config = dict(
    num_hidden_layers=14,
    n_experts=32,
    hidden_act='swiglu',
    router_score='softmax',
    routed_scale=1.0,
    balance_loss=0.00474,
    balance_bias=False,
    norm='rmsnorm',
    batch_tokens=32768,
)
Below are experts of layer 4 (counted from 0) of a mixture-of-experts language model. Rows are named router (the router's row for the expert), down (a neuron's output weights, with its number) and show model dimensions 0-63. Each number is 200 + 20 x the weight over its row's rms, rounded and kept within 0 to 999.
After each expert's rows: "comes before" lists some tokens at least twice as common just after its tokens as in all text. This comes from a sample of Wikipedia text that the model never trained on. Tokens count by the router's weight.

# expert 25
router,193,187,213,202,210,199,183,254,206,181,204,207,195,163,177,220,168,215,235,190,210,179,194,189,210,235,201,245,214,210,224,218,186,172,246,193,192,188,207,202,208,226,221,195,218,231,203,201,196,197,197,177,217,219,200,181,192,177,228,157,201,202,214,239
down0,204,206,196,197,225,194,229,208,173,238,225,196,194,178,177,202,206,195,190,214,146,202,191,201,219,214,182,193,234,175,165,199,180,170,233,207,219,176,195,206,225,193,188,217,185,212,199,198,191,210,190,232,246,182,204,179,173,183,212,172,128,201,200,203
down1,168,205,188,221,221,235,188,167,152,216,190,209,216,201,182,190,198,186,227,177,248,191,182,205,206,235,203,189,195,207,227,185,203,180,198,229,195,190,213,183,166,213,185,165,207,194,184,212,238,190,209,188,183,193,199,203,221,175,155,190,204,202,188,221
down2,200,190,222,217,173,225,227,230,223,186,199,196,218,246,201,202,217,206,182,209,251,208,184,203,211,167,197,182,188,189,214,251,213,166,172,196,208,190,193,209,210,210,182,232,219,187,189,197,203,214,211,208,218,171,184,167,198,199,187,216,225,191,202,207
down3,215,178,182,173,195,196,208,222,178,202,209,184,163,240,204,222,254,196,187,173,204,227,214,220,192,187,203,207,202,192,167,187,218,198,218,182,208,178,177,207,200,217,187,173,199,192,148,203,184,173,205,184,205,171,180,217,199,225,218,171,177,227,159,186
down4,216,236,237,217,191,193,206,230,177,190,168,199,188,199,191,217,235,203,205,179,243,180,209,199,184,233,221,209,207,205,239,194,219,203,205,196,211,219,199,202,178,206,190,171,196,214,179,243,208,172,196,183,189,206,206,209,194,205,208,196,226,241,207,217
comes before: "-", "\n", "The", "==", "In", "==="

# expert 15
router,196,199,177,202,213,201,181,198,217,191,182,198,232,209,212,215,219,208,194,194,194,206,183,183,223,194,182,176,208,167,222,179,219,172,208,221,212,208,175,176,233,204,215,194,204,181,216,214,193,197,179,202,222,169,252,196,195,199,209,180,194,202,189,174
down0,190,191,204,198,200,218,194,184,196,187,241,183,165,170,210,200,177,201,201,185,219,199,187,216,202,177,171,207,217,175,178,199,193,191,196,190,265,202,200,184,192,201,177,184,176,192,185,187,199,219,189,202,217,187,165,205,203,169,200,209,223,172,193,196
down1,199,199,207,214,185,170,177,166,207,181,206,182,211,192,195,212,202,150,204,184,173,198,221,162,210,166,213,202,212,215,226,179,190,203,191,148,210,218,196,206,216,188,178,168,191,204,167,198,177,202,211,230,170,203,211,172,174,204,178,212,180,155,215,235
down2,176,204,193,225,138,177,198,190,172,207,187,180,183,208,226,225,197,195,178,237,193,206,168,203,227,185,206,219,205,201,200,180,242,235,194,177,197,203,213,201,184,210,184,176,186,202,207,198,219,182,139,252,205,217,185,186,204,210,194,210,216,186,226,215
down3,207,200,205,193,161,162,160,194,248,205,199,185,181,179,217,223,185,186,180,224,162,224,183,185,216,220,209,186,180,208,210,222,196,217,210,203,194,191,224,226,211,175,191,186,168,209,134,203,209,230,188,183,197,205,173,211,213,222,196,164,196,218,234,171
down4,175,193,174,202,204,183,182,174,226,205,214,221,200,210,219,202,231,207,212,183,216,209,197,162,175,221,153,182,184,201,198,206,227,167,146,195,201,190,204,174,229,190,205,207,188,231,212,196,203,192,199,220,192,218,186,225,182,200,242,218,228,184,228,215
comes before: " |", "–", "0", ";", "5", "4"

# expert 23
router,194,180,212,227,235,219,250,229,231,183,247,188,234,220,185,173,217,184,212,174,202,186,189,161,197,214,204,237,217,200,159,196,159,196,188,207,225,169,223,227,223,190,199,172,221,212,198,188,228,191,211,193,184,196,212,219,213,220,246,187,224,240,190,175
down0,215,194,187,203,221,192,194,196,199,232,181,192,186,156,227,204,220,192,209,161,183,194,201,186,200,230,222,196,189,184,238,217,204,223,165,167,223,202,222,176,181,210,201,187,193,224,177,200,217,221,200,198,177,217,237,259,155,207,197,231,205,194,170,210
down1,207,200,177,203,208,173,224,209,270,201,202,192,197,166,196,235,213,189,227,194,231,183,191,204,171,192,213,233,181,203,231,222,220,225,203,203,223,228,187,186,169,201,188,196,179,242,204,187,211,191,197,232,216,198,244,224,179,200,169,208,173,196,209,190
down2,216,222,205,173,234,189,192,170,229,215,178,213,189,194,183,192,207,211,190,228,207,226,230,235,229,196,208,195,214,202,225,226,225,205,208,217,164,217,193,193,213,179,200,216,205,212,212,180,211,213,209,206,169,226,193,236,217,147,230,207,198,224,214,220
down3,182,218,184,147,174,243,198,189,94,148,185,135,195,196,180,201,217,186,211,206,226,230,224,197,201,212,185,226,208,210,188,152,215,190,193,189,165,215,195,186,187,217,181,195,177,204,177,197,220,226,197,199,202,222,202,172,211,226,185,196,174,173,161,214
down4,227,189,203,189,197,203,182,201,214,213,197,184,186,207,190,204,165,167,223,198,189,188,192,199,211,205,248,205,214,208,215,203,178,224,189,183,173,179,180,208,199,183,171,181,250,188,186,224,247,232,211,227,221,217,172,195,214,200,166,190,206,198,195,214
comes before: "1", "2", "3", "4", "5", "6"

# expert 19
router,163,192,230,237,234,245,206,199,194,217,191,214,227,197,183,185,176,168,237,213,210,178,193,248,184,211,185,188,184,188,225,223,179,201,182,183,189,201,209,218,184,210,226,202,209,222,231,208,213,205,185,192,220,221,208,221,171,224,240,213,192,199,191,224
down0,168,192,195,231,182,211,172,177,231,216,206,220,218,215,215,225,151,182,218,225,194,220,226,216,212,192,181,217,202,173,183,225,245,237,220,206,233,227,215,189,213,176,171,202,192,196,219,223,200,197,198,213,206,189,165,192,213,176,201,205,228,215,215,198
down1,170,197,214,218,209,225,223,194,211,194,259,231,231,187,229,201,243,201,233,179,187,208,213,206,192,180,203,201,177,234,215,179,232,191,193,197,188,211,191,214,157,208,205,217,194,221,206,170,173,195,213,181,175,211,187,222,213,188,201,230,205,180,224,165
down2,208,182,216,211,238,216,211,231,177,182,187,186,216,207,178,179,189,232,160,174,181,193,218,210,207,215,158,158,224,188,216,210,206,208,196,214,217,208,190,213,197,223,243,175,185,187,181,194,182,221,229,165,254,187,248,227,223,183,227,205,201,227,178,182
down3,234,219,201,175,212,161,183,209,157,212,188,190,209,252,182,171,143,209,187,178,171,171,160,218,179,194,205,244,166,230,182,215,178,185,201,193,236,211,211,221,184,188,205,178,214,174,214,205,232,218,170,194,191,187,157,173,198,202,163,244,184,196,219,202
down4,188,189,177,171,212,206,173,193,135,205,206,218,202,224,208,160,240,178,209,178,219,212,218,200,178,217,212,191,187,206,168,222,215,222,202,222,188,189,232,234,179,211,199,211,196,215,242,175,159,172,188,202,194,199,196,212,210,178,211,196,198,228,168,220
comes before: "0", "9", "8", "7", "6", "5"

# expert 30
router,191,233,231,191,184,191,188,196,212,199,215,192,222,189,159,190,175,183,211,201,169,234,203,165,168,212,224,204,205,242,213,187,208,202,194,169,194,173,191,204,217,204,171,179,238,192,189,213,211,199,221,212,188,168,188,169,201,204,169,212,197,194,196,238
down0,196,182,191,161,201,191,203,163,192,208,194,190,186,203,176,230,215,171,210,224,208,204,197,214,184,217,166,168,198,199,180,210,192,180,217,196,208,209,189,169,159,207,200,214,191,178,177,208,190,206,221,155,223,211,205,178,204,212,197,189,170,184,175,196
down1,171,183,206,187,161,168,207,201,209,230,223,149,178,222,213,217,227,198,227,195,174,219,187,211,192,203,215,193,193,215,146,206,203,196,208,199,180,220,202,194,215,189,203,238,187,176,175,218,211,189,220,205,200,181,184,193,200,192,189,170,163,204,210,218
down2,206,191,193,220,216,185,213,198,164,195,209,184,203,208,198,205,247,213,178,200,204,196,207,217,187,224,231,172,220,186,188,192,216,177,217,195,192,189,190,159,217,208,188,197,218,188,233,152,184,215,159,214,251,220,203,189,187,211,208,171,216,208,230,195
down3,171,200,187,176,211,208,169,186,212,202,190,190,245,222,191,201,178,197,155,225,181,201,216,157,192,202,188,204,200,215,172,197,223,175,222,173,198,182,187,201,195,214,196,205,170,163,187,214,173,198,191,183,226,216,175,184,198,153,169,232,250,181,200,210
down4,185,220,194,192,186,211,184,179,221,194,202,229,223,211,173,216,215,176,165,185,149,176,190,196,172,211,213,190,243,208,209,196,185,196,204,187,232,210,195,228,236,194,174,218,214,191,194,194,230,225,194,190,220,210,229,171,180,194,234,183,189,218,147,209
comes before: " of", " to", ".", " and", " in", " that"

# expert 6
router,177,185,211,231,255,230,210,230,196,229,206,230,227,196,212,210,185,160,235,191,176,168,182,191,182,242,233,207,204,200,189,203,204,176,191,214,203,254,178,214,219,216,185,181,198,216,212,226,185,217,184,186,210,195,217,193,204,207,180,214,195,183,188,138
down0,207,208,169,181,197,158,184,188,219,181,244,195,197,200,194,187,184,204,221,209,178,189,221,245,200,204,218,197,240,202,180,169,199,229,188,175,212,229,195,211,192,202,179,181,197,222,181,187,190,230,224,191,194,149,190,213,227,218,215,242,177,213,193,212
down1,204,166,223,209,208,214,232,198,158,208,201,202,180,190,219,213,236,178,162,198,189,215,215,217,227,198,193,239,177,222,186,189,184,197,223,258,208,195,225,215,216,191,228,209,171,202,248,193,188,212,189,170,210,162,209,188,219,229,200,212,207,193,182,189
down2,232,198,207,172,206,212,199,222,198,215,204,228,261,223,211,209,226,222,201,192,210,184,205,195,188,203,203,198,187,195,191,218,206,199,182,172,183,192,175,184,169,207,196,214,182,191,198,212,213,212,240,234,202,191,225,196,191,174,204,177,200,211,190,204
down3,198,231,216,230,209,190,158,189,194,216,212,194,189,192,176,204,189,204,194,208,195,196,180,189,209,181,206,159,186,210,216,195,198,181,201,158,237,207,223,217,193,171,241,191,205,231,217,220,210,215,189,175,192,204,241,198,218,173,207,225,187,253,207,209
down4,202,196,168,230,182,198,221,228,180,175,196,210,193,177,204,246,189,205,198,185,183,207,224,206,221,204,198,163,212,191,242,196,178,196,200,239,226,188,207,208,190,207,231,208,184,199,247,171,203,186,179,238,203,167,209,181,205,208,217,203,188,203,204,210
comes before: "9", "0", "8", " |", "5", "7"

# expert 17
router,202,199,237,195,192,188,205,222,195,197,241,211,216,226,197,203,230,193,206,187,198,195,208,213,221,206,226,232,204,160,171,176,197,218,162,245,213,202,197,225,211,230,207,224,195,221,206,198,166,211,173,184,179,218,193,253,229,190,226,195,222,204,215,213
down0,169,228,196,186,197,182,191,203,155,170,233,198,176,224,181,158,204,222,209,178,207,198,213,198,197,214,195,173,206,200,213,182,197,194,226,227,196,243,178,211,198,202,198,169,218,173,239,207,206,208,176,210,197,216,211,190,194,189,238,182,209,248,184,238
down1,188,208,208,185,193,224,191,186,233,229,221,218,167,232,170,186,161,201,186,213,188,198,196,221,202,200,223,191,163,185,188,190,178,212,187,181,161,181,189,226,233,185,213,228,213,208,159,188,186,231,212,220,211,211,175,200,238,191,204,180,179,196,214,189
down2,204,213,204,181,206,217,162,185,219,209,203,219,193,221,205,198,183,198,243,179,200,207,223,210,208,214,221,203,191,200,159,209,216,211,190,205,191,199,220,221,183,166,195,187,186,159,184,191,227,197,186,196,159,176,188,212,236,187,142,199,198,217,196,199
down3,206,179,206,179,187,217,244,191,191,197,227,215,203,200,165,208,177,214,236,196,209,189,163,206,186,230,211,225,187,186,199,218,240,209,206,179,241,235,191,197,209,207,195,187,206,208,205,225,239,206,214,183,248,205,208,206,177,182,233,215,237,210,228,171
down4,206,212,174,205,213,146,215,221,229,180,243,224,231,182,193,193,219,205,220,221,194,188,181,200,167,199,185,214,210,219,230,208,200,215,197,229,225,228,208,209,184,214,205,193,209,208,224,223,218,239,220,214,181,179,226,221,241,219,211,253,192,197,234,196
comes before: "\n", " The", " the", " In", " He", " It"

# expert 4
router,210,191,178,191,179,191,205,185,206,213,201,209,195,200,237,180,215,219,202,195,191,180,212,184,204,211,190,184,191,213,175,198,213,200,237,237,165,189,241,208,154,197,189,213,200,197,210,228,238,206,170,188,183,190,232,174,173,199,197,215,193,190,168,221
down0,217,184,189,203,185,214,149,211,192,215,168,232,189,193,186,203,185,199,229,215,220,213,173,177,227,222,217,224,187,196,210,196,209,174,168,210,156,214,191,189,218,214,201,214,195,230,180,217,208,154,177,170,195,179,212,183,182,183,195,182,224,203,209,200
down1,177,193,211,191,180,209,166,215,202,194,209,232,234,206,194,206,195,205,196,209,211,164,220,239,222,201,174,211,224,217,151,206,208,225,207,228,191,192,187,186,204,207,227,204,228,181,190,194,254,179,186,188,203,203,221,232,202,218,199,189,191,168,176,191
down2,194,216,204,245,186,186,231,204,218,210,230,200,215,170,201,233,190,201,205,180,180,194,186,212,219,163,201,194,176,182,247,175,199,218,203,212,197,198,214,169,197,201,188,182,223,226,200,212,174,161,196,214,212,176,174,230,197,207,193,185,191,193,214,194
down3,175,192,186,170,208,210,197,202,168,178,191,169,194,209,221,207,209,193,217,208,203,175,218,205,167,208,219,199,181,208,219,234,208,165,194,227,222,194,234,189,206,199,190,198,243,205,210,206,181,195,201,206,200,207,184,207,209,202,214,212,181,213,208,200
down4,222,211,218,177,179,250,230,224,219,223,207,189,186,191,198,227,184,218,233,228,190,183,184,199,170,186,207,193,203,207,238,203,218,197,201,228,186,191,191,171,201,213,177,218,197,228,191,207,211,178,208,215,203,233,253,189,186,173,219,179,212,209,210,211
comes before: " ", " |", " -", " Total", " Party", " No"

# expert 16
router,186,220,185,237,213,170,247,235,207,170,199,207,212,175,243,235,196,210,195,204,200,192,182,176,199,224,191,215,221,156,194,184,196,177,216,226,203,204,151,195,224,211,194,206,183,225,180,220,176,182,193,238,240,192,205,184,199,161,217,158,251,171,208,164
down0,220,222,171,144,184,141,192,186,169,177,175,160,205,191,194,215,202,190,213,205,241,246,192,218,208,207,199,206,185,203,177,189,205,197,191,200,234,185,207,193,199,223,182,187,204,219,168,187,189,200,222,201,214,225,191,180,211,185,204,207,202,162,182,187
down1,229,213,225,170,178,230,214,194,166,223,197,198,200,197,216,221,193,194,193,194,190,194,250,214,220,229,185,205,203,189,191,177,212,246,251,247,154,219,202,243,189,202,191,204,233,234,208,196,185,197,180,183,225,188,202,200,196,178,212,198,198,237,199,200
down2,180,219,184,252,195,192,231,231,235,210,202,245,205,177,167,182,228,227,193,209,165,212,208,192,205,201,229,234,162,226,225,208,233,214,201,204,187,201,222,205,210,205,203,190,198,186,186,180,208,175,154,188,196,190,179,239,192,226,190,185,218,147,201,195
down3,205,201,259,234,183,179,190,190,204,192,197,187,137,176,197,184,202,219,155,203,227,199,176,173,203,177,191,184,194,201,216,201,176,189,224,202,190,203,201,192,207,207,205,202,191,181,200,193,176,212,212,156,199,190,186,166,238,195,206,206,209,196,191,191
down4,150,190,229,206,165,213,172,183,175,251,203,212,246,200,210,215,234,172,212,207,211,197,194,209,237,197,187,191,183,217,198,183,195,192,173,178,200,229,178,223,228,168,211,192,215,176,211,236,223,208,240,219,214,169,184,186,229,204,178,177,188,216,154,211
comes before: "|", "-", "\n", "==", "===", "="

# expert 5
router,207,209,172,198,152,178,194,203,229,223,184,228,207,231,228,239,225,210,183,225,202,209,212,182,216,184,218,153,207,175,225,192,194,205,179,212,217,204,187,211,197,183,192,195,174,213,194,227,234,197,209,201,214,176,186,186,192,171,167,183,216,187,186,156
down0,225,208,230,187,178,195,200,175,193,208,189,203,181,205,207,217,196,198,212,176,187,227,196,200,184,214,213,194,188,210,167,215,207,229,174,181,215,214,174,216,189,198,212,176,192,184,200,186,224,200,217,223,156,230,208,217,193,174,220,194,210,199,197,204
down1,188,210,208,228,180,193,202,234,203,232,227,225,188,186,236,186,183,203,198,190,227,172,182,179,222,193,212,194,177,188,164,217,201,203,175,200,218,198,168,154,171,190,227,209,191,185,218,220,217,199,187,190,186,198,181,183,181,211,169,194,206,185,208,184
down2,224,226,201,242,209,200,190,212,197,175,187,189,211,175,182,200,188,193,226,207,221,195,210,202,210,193,221,236,197,191,199,199,216,194,201,169,199,186,197,176,225,202,215,230,228,168,197,183,217,195,223,213,218,164,156,212,236,188,198,182,155,180,195,198
down3,199,219,168,198,208,209,211,236,183,216,229,213,194,242,214,193,224,232,198,204,200,224,174,229,207,194,215,181,209,201,174,147,158,200,215,213,187,200,192,197,168,222,156,223,206,198,177,187,207,161,208,175,202,213,192,223,182,213,201,152,196,193,181,227
down4,224,228,177,214,201,147,186,213,183,210,222,218,196,202,227,182,254,193,196,206,193,209,187,197,213,189,193,217,208,203,151,212,252,187,198,206,179,236,191,193,220,203,196,225,205,222,198,219,169,204,230,202,212,200,233,146,203,177,205,179,234,180,220,180
comes before: " |", "\"", " (", ";", "o", "a"

# expert 20
router,213,219,218,235,168,220,186,229,203,193,187,218,216,197,182,227,189,176,195,215,150,207,191,203,183,230,249,210,198,200,195,212,196,181,231,182,198,198,165,163,242,189,193,164,230,198,203,196,205,223,198,164,214,173,221,192,171,195,181,213,181,189,198,168
down0,171,193,202,186,209,211,207,222,169,240,207,210,139,197,236,189,137,164,220,196,192,215,194,195,196,218,138,164,197,192,172,205,172,182,189,202,173,201,176,221,183,195,196,218,205,188,152,205,141,195,217,205,245,196,211,194,191,215,210,200,207,207,195,190
down1,199,220,165,182,212,215,218,229,148,216,248,168,189,199,225,216,263,189,177,180,210,226,201,205,195,198,157,202,210,213,184,208,196,176,201,212,167,200,200,156,192,213,212,181,171,208,200,203,218,203,220,207,213,248,218,202,229,173,254,188,178,176,185,208
down2,233,188,188,192,162,117,183,217,168,220,168,216,183,210,239,210,219,195,231,207,193,220,193,188,199,210,172,245,216,223,233,221,232,175,215,175,220,207,214,198,184,232,218,188,180,172,198,205,165,186,206,195,202,201,207,191,201,206,205,228,173,175,182,199
down3,185,229,201,194,184,238,211,183,236,235,181,195,219,192,198,193,124,225,164,193,211,188,192,206,208,203,176,217,211,197,200,196,194,185,212,176,209,179,207,187,169,215,189,181,210,230,187,220,202,203,178,183,210,210,159,175,192,187,224,213,197,207,207,197
down4,193,210,182,232,179,184,163,206,195,229,187,208,228,185,202,198,189,205,177,242,180,198,222,212,221,182,170,213,189,189,187,192,202,193,199,205,173,178,211,175,203,169,209,189,174,224,212,180,224,212,190,204,209,222,197,197,206,202,174,206,199,203,153,221
comes before: ".", " of", ",", " in", " to", " is"

# expert 7
router,161,232,209,211,222,215,218,213,195,202,179,223,194,186,220,168,219,171,214,192,201,152,184,221,213,202,187,194,191,178,210,202,205,198,204,180,214,231,196,192,206,190,210,231,194,199,208,203,186,205,199,194,200,196,224,223,203,211,220,214,218,212,200,210
down0,186,202,204,266,169,210,222,193,203,180,189,187,208,183,202,239,214,185,222,180,225,177,212,204,210,218,188,178,206,177,154,208,218,234,193,146,164,208,170,243,199,194,170,190,224,209,194,206,208,225,203,201,227,231,173,194,194,167,177,194,205,218,164,184
down1,193,217,195,230,210,194,154,197,196,197,189,217,204,203,179,204,165,192,212,195,190,223,185,217,227,230,238,200,215,171,184,226,201,171,204,213,202,209,230,198,210,188,168,202,225,203,241,212,193,185,176,189,207,210,190,193,186,173,242,212,193,202,194,187
down2,238,146,220,202,204,213,207,225,207,204,144,215,190,247,164,190,142,191,216,193,179,197,242,208,202,235,203,179,202,195,198,210,215,228,165,228,183,218,179,206,226,214,201,208,219,183,203,201,216,198,201,171,199,172,205,225,184,217,202,165,183,243,211,211
down3,193,212,196,227,217,197,206,206,160,143,236,194,178,193,201,178,190,244,216,198,176,187,256,176,198,199,167,182,204,212,183,190,198,194,198,210,189,217,185,166,184,189,220,220,203,213,192,203,197,183,186,182,183,214,182,227,203,210,251,232,235,218,211,217
down4,163,198,212,166,222,266,173,210,226,227,195,220,187,220,165,142,146,207,207,215,188,212,220,215,238,212,213,189,223,210,203,206,182,216,195,158,201,200,182,200,159,202,203,206,200,202,205,174,212,205,165,216,201,226,184,187,202,252,194,189,188,220,188,204
comes before: "0", " |", "9", "1", "5", "8"

# expert 12
router,209,203,197,224,208,203,203,216,178,196,229,188,197,224,200,180,228,179,204,177,182,218,218,239,197,181,183,199,196,205,185,235,211,221,225,195,180,180,213,230,162,206,193,214,208,183,180,205,189,197,197,239,186,226,192,213,218,191,232,192,192,226,215,243
down0,193,180,212,198,192,211,229,216,179,213,184,178,162,184,202,203,211,208,216,208,211,223,171,191,191,220,222,188,174,217,203,206,194,209,246,175,214,223,200,188,167,214,180,204,221,200,204,216,223,193,165,198,224,193,207,192,198,186,179,208,229,198,217,198
down1,172,180,207,180,171,213,192,187,193,224,229,188,218,206,198,187,220,201,214,211,181,212,201,214,203,211,162,221,186,182,136,211,207,234,227,210,191,209,205,202,237,183,203,211,209,179,204,205,221,205,222,200,217,229,233,189,199,186,220,205,202,219,168,221
down2,201,193,219,221,194,231,191,177,235,196,228,218,231,196,180,201,179,176,236,206,167,188,199,199,201,182,220,192,213,197,222,180,251,230,193,192,182,177,183,195,191,205,188,196,201,191,273,215,215,235,199,212,193,196,190,210,173,192,190,214,189,232,171,207
down3,186,201,189,204,187,205,203,201,235,218,215,212,259,215,185,208,227,185,224,191,242,197,196,220,179,191,198,180,189,213,216,240,205,195,167,172,185,231,185,208,162,207,178,234,170,190,237,172,175,144,177,187,189,209,193,193,198,205,180,205,183,200,176,193
down4,205,207,175,209,190,194,154,216,221,201,195,193,217,167,194,186,188,149,179,208,209,193,200,178,180,186,202,187,184,206,236,183,167,164,218,208,201,201,191,177,175,221,175,181,217,201,188,204,174,189,220,251,186,231,205,190,213,180,177,220,228,198,195,205
comes before: "1", "s", "2", " the", "N", "W"

# expert 29
router,222,174,165,221,195,198,216,240,197,233,212,195,189,170,207,191,206,185,192,212,205,242,219,200,212,195,200,205,205,175,170,192,187,190,217,222,222,177,253,189,159,204,206,192,181,224,220,207,177,194,186,211,207,213,195,211,175,184,251,202,200,189,193,200
down0,209,221,199,218,171,195,201,176,200,161,206,178,145,198,220,219,171,170,202,193,214,174,205,180,206,166,188,220,183,200,191,207,225,197,209,175,165,212,184,191,228,176,189,167,200,252,191,190,245,189,205,206,214,188,245,172,166,204,135,214,205,211,206,216
down1,169,220,180,172,211,261,192,192,281,218,193,179,154,178,192,202,206,190,215,207,190,193,220,188,199,190,230,187,209,188,219,195,194,188,181,167,211,185,205,171,183,189,188,209,232,207,222,183,197,231,233,211,205,198,237,234,205,178,176,188,190,203,161,179
down2,198,210,224,214,189,187,212,176,244,192,192,202,170,179,211,172,173,212,173,205,250,195,181,253,191,193,233,183,196,218,201,235,185,191,184,184,227,249,188,207,208,221,181,179,216,199,228,180,204,162,167,177,196,190,198,220,212,200,217,192,206,179,206,225
down3,181,200,194,206,213,210,195,192,217,232,178,203,196,208,253,189,209,212,192,178,230,161,156,212,207,220,205,193,213,194,176,194,213,190,175,210,175,180,216,209,177,208,221,188,200,202,197,183,203,231,190,176,219,200,172,187,212,218,219,207,213,164,223,189
down4,193,223,203,171,179,235,208,221,167,206,172,195,240,211,202,212,171,228,161,175,185,166,163,193,219,236,188,220,197,192,187,180,228,194,188,218,201,202,182,190,174,195,199,198,206,184,220,180,223,173,209,181,198,177,185,198,190,190,206,159,212,199,166,185
comes before: " ", " the", " and", " a", " which", " he"

# expert 9
router,222,163,189,220,216,180,227,247,196,200,163,210,176,234,198,196,207,205,240,197,219,191,200,211,208,211,211,183,188,199,205,198,194,193,198,192,170,201,191,196,208,207,256,201,173,189,183,212,205,208,212,175,221,221,214,197,185,188,198,209,233,211,210,189
down0,220,196,182,219,208,201,211,197,196,221,200,206,220,190,243,179,224,205,184,201,179,200,177,216,204,187,230,219,220,206,131,196,197,226,209,199,218,207,203,192,221,196,185,222,188,178,178,184,243,235,182,209,216,185,209,197,200,230,173,179,193,223,195,192
down1,211,188,216,198,216,229,208,196,199,195,248,199,195,193,178,236,191,233,199,189,204,203,219,195,230,223,244,191,211,193,219,228,226,208,211,230,199,205,229,230,208,187,205,219,203,213,215,197,208,177,187,174,182,191,226,211,219,187,208,173,192,160,190,227
down2,188,223,227,195,194,234,202,223,221,221,196,199,211,217,212,203,219,173,228,187,200,201,199,176,200,211,216,208,208,206,216,198,190,157,198,225,215,201,220,179,211,229,220,230,160,185,195,202,208,204,188,187,228,224,173,195,201,188,227,173,191,154,179,195
down3,156,204,201,219,210,237,202,169,178,182,207,210,172,184,189,186,171,210,238,176,235,205,214,236,223,170,186,203,209,214,177,215,202,213,191,185,198,187,197,221,202,189,189,195,198,202,200,191,164,187,218,230,237,211,213,206,226,216,204,189,201,234,227,205
down4,228,206,217,202,196,187,192,191,181,225,219,188,166,193,199,212,230,195,175,204,198,210,206,183,214,189,174,201,224,204,202,228,155,188,201,217,188,238,215,209,194,194,213,196,207,204,175,203,205,234,216,218,153,218,190,201,177,223,223,199,200,223,209,236
comes before: " ", "\n", " —", " +", " −", " ."

# expert 10
router,199,212,165,233,191,177,218,185,206,195,242,178,222,190,188,197,223,169,182,197,202,232,251,215,211,165,223,235,205,256,190,203,184,194,163,223,192,195,225,189,232,200,172,217,211,227,243,192,191,197,223,210,197,217,200,208,208,204,165,227,195,206,193,174
down0,189,205,189,191,210,216,197,227,231,195,182,184,151,174,211,192,209,216,215,193,210,190,195,198,209,180,212,178,190,200,140,201,180,164,199,183,185,203,185,173,193,212,185,229,203,195,176,197,168,188,169,176,193,204,251,176,206,217,249,221,188,190,212,183
down1,183,179,259,195,186,197,197,215,221,189,167,232,191,184,172,188,202,213,202,175,173,192,233,218,190,220,193,173,210,221,221,182,179,245,217,221,184,168,200,189,200,216,212,195,198,223,198,173,170,163,175,205,176,205,188,210,218,183,226,190,179,209,207,206
down2,172,182,186,161,201,224,206,180,200,211,170,225,195,215,218,197,177,164,195,204,205,188,219,198,218,197,214,186,243,207,203,201,215,205,213,217,191,211,207,176,173,230,192,189,184,216,244,204,215,218,200,180,182,182,159,211,180,162,189,197,234,182,170,187
down3,148,190,189,216,205,163,227,185,191,177,199,192,210,202,161,184,246,204,203,180,192,206,232,219,187,170,184,209,182,195,222,208,197,218,176,217,205,211,196,166,214,169,188,225,222,230,171,227,164,174,194,218,225,221,178,212,182,219,165,197,227,225,200,193
down4,187,192,195,196,229,187,203,208,217,187,172,204,252,188,207,208,195,198,209,193,249,189,174,210,219,220,200,201,187,197,216,215,205,214,182,205,181,192,231,176,203,185,224,185,193,202,208,201,238,220,250,184,208,216,201,201,180,222,203,177,195,192,180,172
comes before: " the", " a", " to", " his", " her", " that"

# expert 27
router,179,223,190,221,168,176,224,213,195,227,193,208,166,193,201,190,171,211,173,165,225,188,199,177,223,209,223,182,191,181,210,192,167,181,198,164,182,210,190,201,186,225,195,212,219,178,176,198,189,200,217,200,237,201,179,233,211,226,234,164,205,220,203,201
down0,184,151,219,176,178,195,189,207,215,229,171,185,157,188,209,202,221,228,179,187,192,160,175,188,182,237,215,212,181,218,153,212,206,200,234,238,207,198,208,202,175,190,238,180,205,231,184,183,233,195,197,219,227,204,225,215,207,194,175,224,197,205,194,208
down1,145,169,209,224,221,217,202,216,197,200,201,205,201,173,206,220,215,179,230,202,170,188,207,217,202,196,186,175,171,208,218,193,197,192,219,222,200,182,218,217,189,211,183,217,222,189,200,200,165,178,235,201,189,192,215,199,199,212,248,211,216,203,208,214
down2,216,195,217,211,185,169,197,245,191,205,169,182,196,224,217,174,220,214,269,191,186,176,219,233,198,220,183,216,197,202,238,202,200,179,200,196,214,170,229,203,174,183,222,204,204,191,229,199,170,203,206,178,166,194,210,212,157,200,229,224,183,194,210,208
down3,194,209,189,233,192,168,182,208,197,208,188,218,192,184,180,173,215,168,197,198,196,168,184,175,172,201,205,183,218,182,164,208,221,196,210,228,214,237,184,181,191,212,194,186,179,218,157,204,161,196,212,210,250,198,219,189,198,196,184,175,240,215,203,207
down4,204,196,156,180,203,147,198,192,217,227,169,188,221,221,210,208,175,205,218,210,238,214,215,196,223,151,207,208,237,209,195,202,182,150,205,201,188,193,178,185,209,174,193,201,207,216,191,208,164,195,204,223,232,201,196,182,208,220,202,210,173,205,197,216
comes before: "\n", ",", " (", " and", " States", " is"